config = dict(
    balance_loss=0.000776,
    vocab_size=16384,
    seq_len=512,
)
Below are experts of layer 7 (counted from 0) of a mixture-of-experts language model. Rows are named router (the router's row for the expert), gate (a neuron's input weights, with its number), up (a neuron's input weights, with its number) and show model dimensions 144-191. Each number is 200 + 30 x the weight over its row's rms, rounded and kept within 0 to 999.
Before each expert's rows: a language model's description of what the expert responds to. This comes from a sample of Wikipedia text that the model never trained on.

# expert 61
It responds to: Table row openers and separators. Pipes and separators starting table rows in election results, schedules and infoboxes, list dashes, and field labels like "- Coordinates:".
router,203,187,166,233,259,197,210,147,180,186,176,186,223,173,158,244,218,218,165,173,172,164,164,185,212,217,205,179,234,136,167,175,125,184,207,202,185,210,192,197,221,200,237,194,213,154,205,230
gate0,169,177,157,191,201,160,243,165,158,211,225,255,258,182,166,172,179,216,225,175,267,199,201,196,200,237,218,177,166,204,165,172,193,178,149,219,179,250,187,227,207,160,214,233,217,243,231,238
up0,164,217,223,228,222,174,210,217,247,215,196,247,225,235,229,208,175,172,206,177,191,221,159,218,238,202,183,182,210,232,150,228,230,254,213,195,246,170,196,208,209,206,176,202,181,188,184,188
gate1,173,183,170,164,203,241,244,203,199,177,188,210,172,255,206,215,194,187,160,223,199,185,209,288,248,225,200,218,228,189,265,202,192,136,203,206,176,145,251,152,196,137,266,219,200,169,216,253
up1,221,205,198,236,242,168,177,264,178,267,158,185,210,201,154,181,176,212,172,168,189,174,223,171,221,208,238,203,184,221,186,203,196,164,129,186,172,180,211,195,241,202,141,185,179,201,186,229
gate2,183,189,184,163,224,198,209,254,218,207,167,162,238,165,241,171,198,219,188,188,249,172,160,175,164,237,204,166,185,187,173,210,209,221,185,191,179,156,170,217,148,161,200,226,206,159,196,245
up2,123,168,194,179,196,181,258,198,150,173,204,206,206,187,251,247,215,228,235,268,246,219,195,200,187,184,174,188,158,184,241,196,195,207,210,142,199,185,209,187,118,242,202,222,170,231,127,168
gate3,260,123,187,202,218,158,220,243,183,267,213,205,227,177,193,243,206,204,193,226,209,182,186,199,184,211,145,183,214,153,180,234,200,232,188,158,147,145,216,273,222,192,220,182,221,216,219,213
up3,176,192,172,216,241,230,194,196,214,175,168,157,209,214,162,199,179,188,205,200,156,196,216,237,125,188,216,147,263,224,248,148,215,221,204,214,193,188,247,258,226,198,162,166,219,180,212,279
gate4,201,163,198,259,178,216,231,148,213,180,224,238,171,168,249,220,207,215,177,204,185,172,208,196,220,173,222,187,190,158,174,186,151,213,152,137,240,239,216,167,135,176,218,175,188,172,239,206
up4,235,220,260,210,233,176,191,232,198,199,201,240,232,183,235,233,186,201,216,194,192,213,203,206,179,179,165,229,180,194,241,263,147,216,174,200,177,153,220,219,197,124,207,174,243,222,224,163
gate5,184,216,210,221,208,166,239,182,243,226,194,220,165,122,235,241,222,151,171,213,189,236,195,226,210,197,220,196,233,141,201,201,137,163,227,225,177,213,198,242,175,281,231,199,218,236,259,183
up5,188,205,228,195,185,247,218,195,186,236,214,174,181,130,229,198,203,134,161,177,239,263,173,192,206,196,163,243,176,145,172,173,192,204,243,225,172,257,232,241,170,154,211,227,183,212,221,137
gate6,156,271,175,205,242,200,190,185,193,167,173,237,200,177,236,187,179,172,204,252,278,206,234,148,214,221,191,173,226,149,171,286,218,168,195,194,197,229,206,207,205,202,199,125,214,194,211,218
up6,229,159,182,208,196,210,159,197,220,167,176,191,154,235,156,201,254,175,263,208,186,133,207,144,241,187,221,170,199,213,242,96,188,193,217,200,182,179,271,217,236,187,174,201,218,235,209,171
gate7,238,200,142,234,243,243,198,193,144,196,161,224,170,216,126,187,230,204,200,181,157,200,247,200,203,190,225,228,212,187,208,253,210,190,228,183,171,229,197,177,172,176,265,147,256,183,201,225
up7,242,161,173,173,219,158,211,207,183,198,164,226,184,181,245,233,252,160,188,211,188,200,176,252,214,187,236,192,143,158,184,187,244,205,221,221,224,179,189,209,221,207,183,214,153,175,154,215
gate8,211,198,153,207,236,197,192,212,152,184,179,168,254,248,229,177,223,244,242,183,225,169,188,160,218,162,210,199,228,191,246,196,196,156,198,239,193,199,159,217,199,171,182,159,203,204,227,198
up8,199,183,246,188,192,156,204,213,269,198,277,247,237,167,209,200,214,190,151,199,146,268,191,234,193,197,234,191,243,200,160,177,199,189,183,136,224,148,225,231,212,135,208,226,231,188,190,198
gate9,216,223,223,219,239,227,210,164,164,182,226,164,193,155,192,235,215,190,177,181,149,248,183,170,200,199,150,239,232,193,187,225,183,138,189,204,209,189,263,208,206,244,145,185,169,210,200,137
up9,190,199,169,196,197,224,234,210,204,234,194,190,262,187,126,199,129,190,213,211,272,186,189,206,207,208,220,190,157,216,162,235,259,182,167,215,237,214,204,191,246,218,180,229,222,181,192,242
gate10,187,185,193,219,233,216,223,135,239,222,172,155,201,269,148,160,187,150,159,172,224,197,186,195,206,199,139,194,208,202,137,227,225,203,169,160,192,204,172,216,248,185,185,210,246,215,166,216
up10,179,175,201,210,142,228,160,235,175,174,188,170,209,162,169,161,225,184,191,250,260,175,202,156,213,244,213,200,180,214,233,253,198,135,195,217,226,240,211,203,167,189,179,235,200,172,205,188
gate11,189,194,233,238,154,209,232,217,191,203,176,193,270,190,198,196,210,235,182,203,175,208,223,172,138,231,188,192,206,173,186,202,192,196,214,192,206,175,173,159,209,228,232,201,220,181,267,259
up11,169,224,199,139,239,256,179,215,221,166,176,220,220,203,221,186,168,172,179,169,164,185,242,213,207,203,227,207,203,192,202,224,256,180,201,185,236,207,242,198,246,178,188,135,212,186,220,155
gate12,196,220,262,182,223,225,232,208,167,167,121,162,217,198,217,196,153,210,212,164,187,175,164,167,147,210,176,214,228,204,225,243,224,181,195,185,223,204,187,218,185,163,206,199,176,186,236,258
up12,169,172,179,162,184,177,172,176,173,168,221,164,215,149,248,151,178,157,164,225,206,223,200,146,150,228,188,198,209,240,219,119,188,212,163,247,161,210,174,218,292,198,157,204,219,202,162,155
gate13,250,200,177,238,214,208,232,199,178,224,105,157,178,167,251,192,225,232,229,160,196,157,198,210,160,193,197,196,242,168,219,230,150,258,236,216,195,251,183,161,233,187,241,179,169,173,211,214
up13,248,171,262,218,194,238,199,208,144,192,161,193,182,207,252,182,179,174,249,193,241,175,137,220,243,201,200,206,184,175,227,186,164,168,196,245,177,200,223,206,209,210,185,156,167,216,198,207
gate14,119,198,153,197,204,208,216,186,180,183,202,155,259,181,204,226,242,226,223,155,201,235,178,232,162,223,226,168,233,198,140,193,114,217,200,191,190,200,144,197,209,224,260,193,203,155,187,226
up14,141,173,136,214,149,207,175,186,174,222,185,235,197,221,232,187,217,206,213,260,229,215,162,134,215,236,211,171,206,152,191,218,220,174,223,190,294,234,168,153,240,181,169,152,203,186,193,219
gate15,201,173,224,260,179,229,190,185,187,194,127,177,178,190,186,193,217,177,191,154,190,202,191,190,232,169,231,204,213,256,195,194,189,261,109,194,138,216,146,181,168,209,185,246,251,201,208,230
up15,196,186,120,241,152,208,252,202,239,184,238,231,217,159,176,162,150,227,227,219,161,158,209,192,199,218,210,145,223,168,219,135,178,265,181,246,156,173,218,188,174,215,258,201,163,219,226,215
gate16,203,239,188,197,224,222,186,148,237,197,196,150,132,246,229,261,255,202,150,205,198,178,217,182,256,186,177,204,181,186,211,180,171,181,215,165,221,206,201,170,165,226,182,210,196,258,194,269
up16,187,180,188,185,160,180,227,226,229,228,272,169,252,185,250,204,184,181,190,191,175,252,174,142,174,170,225,196,210,205,120,200,148,258,158,141,159,229,196,179,187,239,198,192,162,227,227,199
gate17,183,250,273,184,218,228,197,215,198,187,236,184,224,212,190,211,238,132,199,238,151,206,184,175,217,182,208,211,224,173,168,123,190,209,227,230,188,284,186,134,142,183,237,239,248,237,225,259
up17,217,219,207,161,200,192,210,181,151,238,178,174,208,183,248,197,224,164,250,222,187,218,239,206,188,167,227,218,163,225,183,203,197,141,214,198,132,186,197,241,159,222,213,157,173,243,235,218
gate18,208,164,219,145,237,191,170,192,192,182,214,182,208,181,180,161,259,122,196,238,221,208,142,212,186,214,238,170,247,187,198,174,200,213,190,162,159,165,263,170,248,141,207,205,156,180,223,218
up18,237,116,239,211,236,188,276,216,245,186,158,140,198,226,177,250,190,220,156,219,210,211,208,207,205,210,193,168,190,196,237,248,255,198,153,222,194,181,208,171,173,205,201,263,200,213,173,171
gate19,179,181,152,201,220,194,222,177,176,189,239,161,220,166,135,200,170,217,225,194,278,206,256,168,235,147,220,169,222,182,143,200,159,169,217,200,162,224,251,224,231,188,179,183,217,194,184,172
up19,244,191,184,207,218,249,181,187,209,201,236,198,179,222,165,188,209,191,125,201,126,245,194,215,188,240,142,249,213,208,195,182,244,233,204,246,236,215,212,216,174,219,212,226,196,166,175,206
gate20,151,234,172,157,222,196,213,169,227,197,168,165,201,239,149,239,229,218,203,200,147,153,191,244,155,261,193,218,220,194,147,155,190,228,201,221,185,161,212,193,190,221,221,174,158,262,230,212
up20,214,248,258,210,213,190,158,246,163,170,178,182,162,138,208,241,206,186,168,219,187,218,191,214,135,134,142,198,271,201,154,151,269,217,200,211,165,205,225,245,158,207,162,147,165,235,226,124
gate21,253,158,175,218,204,229,180,161,232,183,168,166,219,206,212,213,265,182,174,174,208,145,160,180,164,191,205,207,223,230,224,125,217,201,168,228,153,167,217,183,216,213,220,194,220,215,187,210
up21,201,213,219,214,219,230,233,183,207,221,172,219,165,200,209,206,247,226,160,222,208,228,218,204,249,194,227,169,188,204,173,227,250,170,211,230,190,179,216,182,186,199,184,249,264,181,188,216
gate22,205,258,171,193,190,194,203,187,189,147,165,211,146,212,203,197,210,223,217,249,255,160,136,161,233,194,232,144,224,160,184,224,231,223,188,199,145,215,182,215,193,170,195,232,205,241,146,166
up22,208,204,185,250,192,174,186,177,184,228,241,234,181,233,178,188,207,147,174,129,198,246,268,192,190,234,238,249,161,167,162,172,171,211,178,196,248,198,187,127,178,192,226,184,250,176,185,170
gate23,189,185,194,193,228,172,214,180,184,215,161,197,212,131,179,206,151,238,217,177,195,170,183,174,174,243,183,136,198,178,171,208,214,204,192,201,208,149,230,164,190,227,205,193,169,196,221,235
up23,197,191,226,190,128,246,196,163,184,234,147,106,162,214,212,179,167,157,257,165,199,216,216,186,226,210,192,170,188,196,191,192,207,193,210,201,257,223,133,176,183,220,226,202,204,191,159,224
gate24,238,163,223,186,224,143,240,211,173,168,178,209,208,172,141,240,206,226,181,243,207,171,227,179,201,164,251,216,192,182,204,129,243,178,235,186,159,222,157,232,189,190,235,146,180,231,221,169
up24,188,198,201,196,171,192,199,193,204,161,183,220,160,190,211,194,272,203,195,191,249,204,183,213,177,175,215,175,249,171,203,273,219,237,237,205,196,212,222,169,187,228,190,160,209,167,232,190
gate25,204,192,108,210,238,235,197,215,208,175,184,227,244,131,204,209,215,172,202,220,231,168,191,147,218,227,228,202,227,151,193,251,187,216,194,181,177,176,187,235,202,154,198,217,212,206,199,181
up25,123,248,227,209,174,172,128,153,176,242,235,187,226,210,200,234,236,160,203,204,183,195,258,233,220,214,209,199,226,160,192,119,179,133,234,187,144,259,260,232,194,248,195,206,182,223,186,182
gate26,206,168,189,172,164,212,275,171,225,177,217,194,190,192,202,158,177,231,230,227,210,192,233,214,192,190,187,203,235,173,178,208,182,176,199,200,171,195,216,141,241,175,203,207,199,232,211,200
up26,148,241,141,243,171,171,167,198,171,178,241,178,194,215,186,266,245,213,243,214,209,237,242,196,179,165,212,177,204,195,151,160,198,243,194,195,213,186,223,158,180,177,204,226,214,221,161,196
gate27,217,148,234,233,265,186,181,233,172,154,161,164,218,219,246,231,236,220,192,188,212,176,235,263,209,146,189,202,164,188,166,200,192,191,195,207,164,234,216,215,149,232,266,255,182,253,212,176
up27,169,185,215,186,175,220,195,218,208,178,205,199,195,214,203,223,268,221,197,190,186,223,149,179,172,161,130,225,150,193,204,209,192,239,161,224,221,176,177,201,203,194,215,238,218,235,196,207
gate28,231,215,251,206,200,205,179,193,209,213,189,158,187,233,181,158,201,240,285,195,181,193,179,165,224,210,213,203,209,241,244,159,172,207,175,189,205,233,179,265,205,149,177,214,176,188,222,183
up28,183,223,177,179,198,211,176,220,197,186,243,201,197,217,283,174,188,189,235,235,260,179,254,202,226,230,137,211,220,240,153,253,184,191,149,197,204,183,240,210,198,171,188,202,236,218,216,214
gate29,245,211,254,178,203,200,175,165,238,206,244,174,198,234,195,193,207,233,180,195,152,226,209,216,180,247,207,257,200,185,224,176,202,287,199,200,211,202,186,212,263,234,167,280,167,217,198,153
up29,238,195,237,221,207,224,198,208,202,208,194,185,243,220,225,203,204,221,206,154,255,227,202,159,233,179,183,218,242,253,220,218,165,184,172,224,187,208,175,182,294,202,209,198,186,207,204,213
gate30,158,173,221,231,180,223,175,156,169,196,223,209,258,214,234,179,204,212,162,219,235,146,198,220,187,182,180,207,211,173,144,188,195,131,218,192,175,273,193,189,235,207,212,176,240,146,223,185
up30,189,194,190,199,244,182,175,184,261,168,145,188,211,205,241,159,194,246,195,233,208,81,213,192,226,294,116,167,188,206,180,207,186,192,154,161,221,165,190,203,195,242,161,157,177,146,186,194
gate31,231,202,218,222,193,169,194,247,216,229,206,191,237,202,207,213,193,209,204,226,195,187,177,148,163,203,178,168,208,203,167,181,205,162,194,248,165,244,228,232,222,152,194,223,202,238,217,210
up31,237,185,193,239,155,148,229,204,193,175,153,156,284,198,183,182,235,218,205,221,201,162,236,248,192,240,201,194,186,167,210,184,194,223,149,224,223,176,222,197,204,188,193,190,191,231,180,232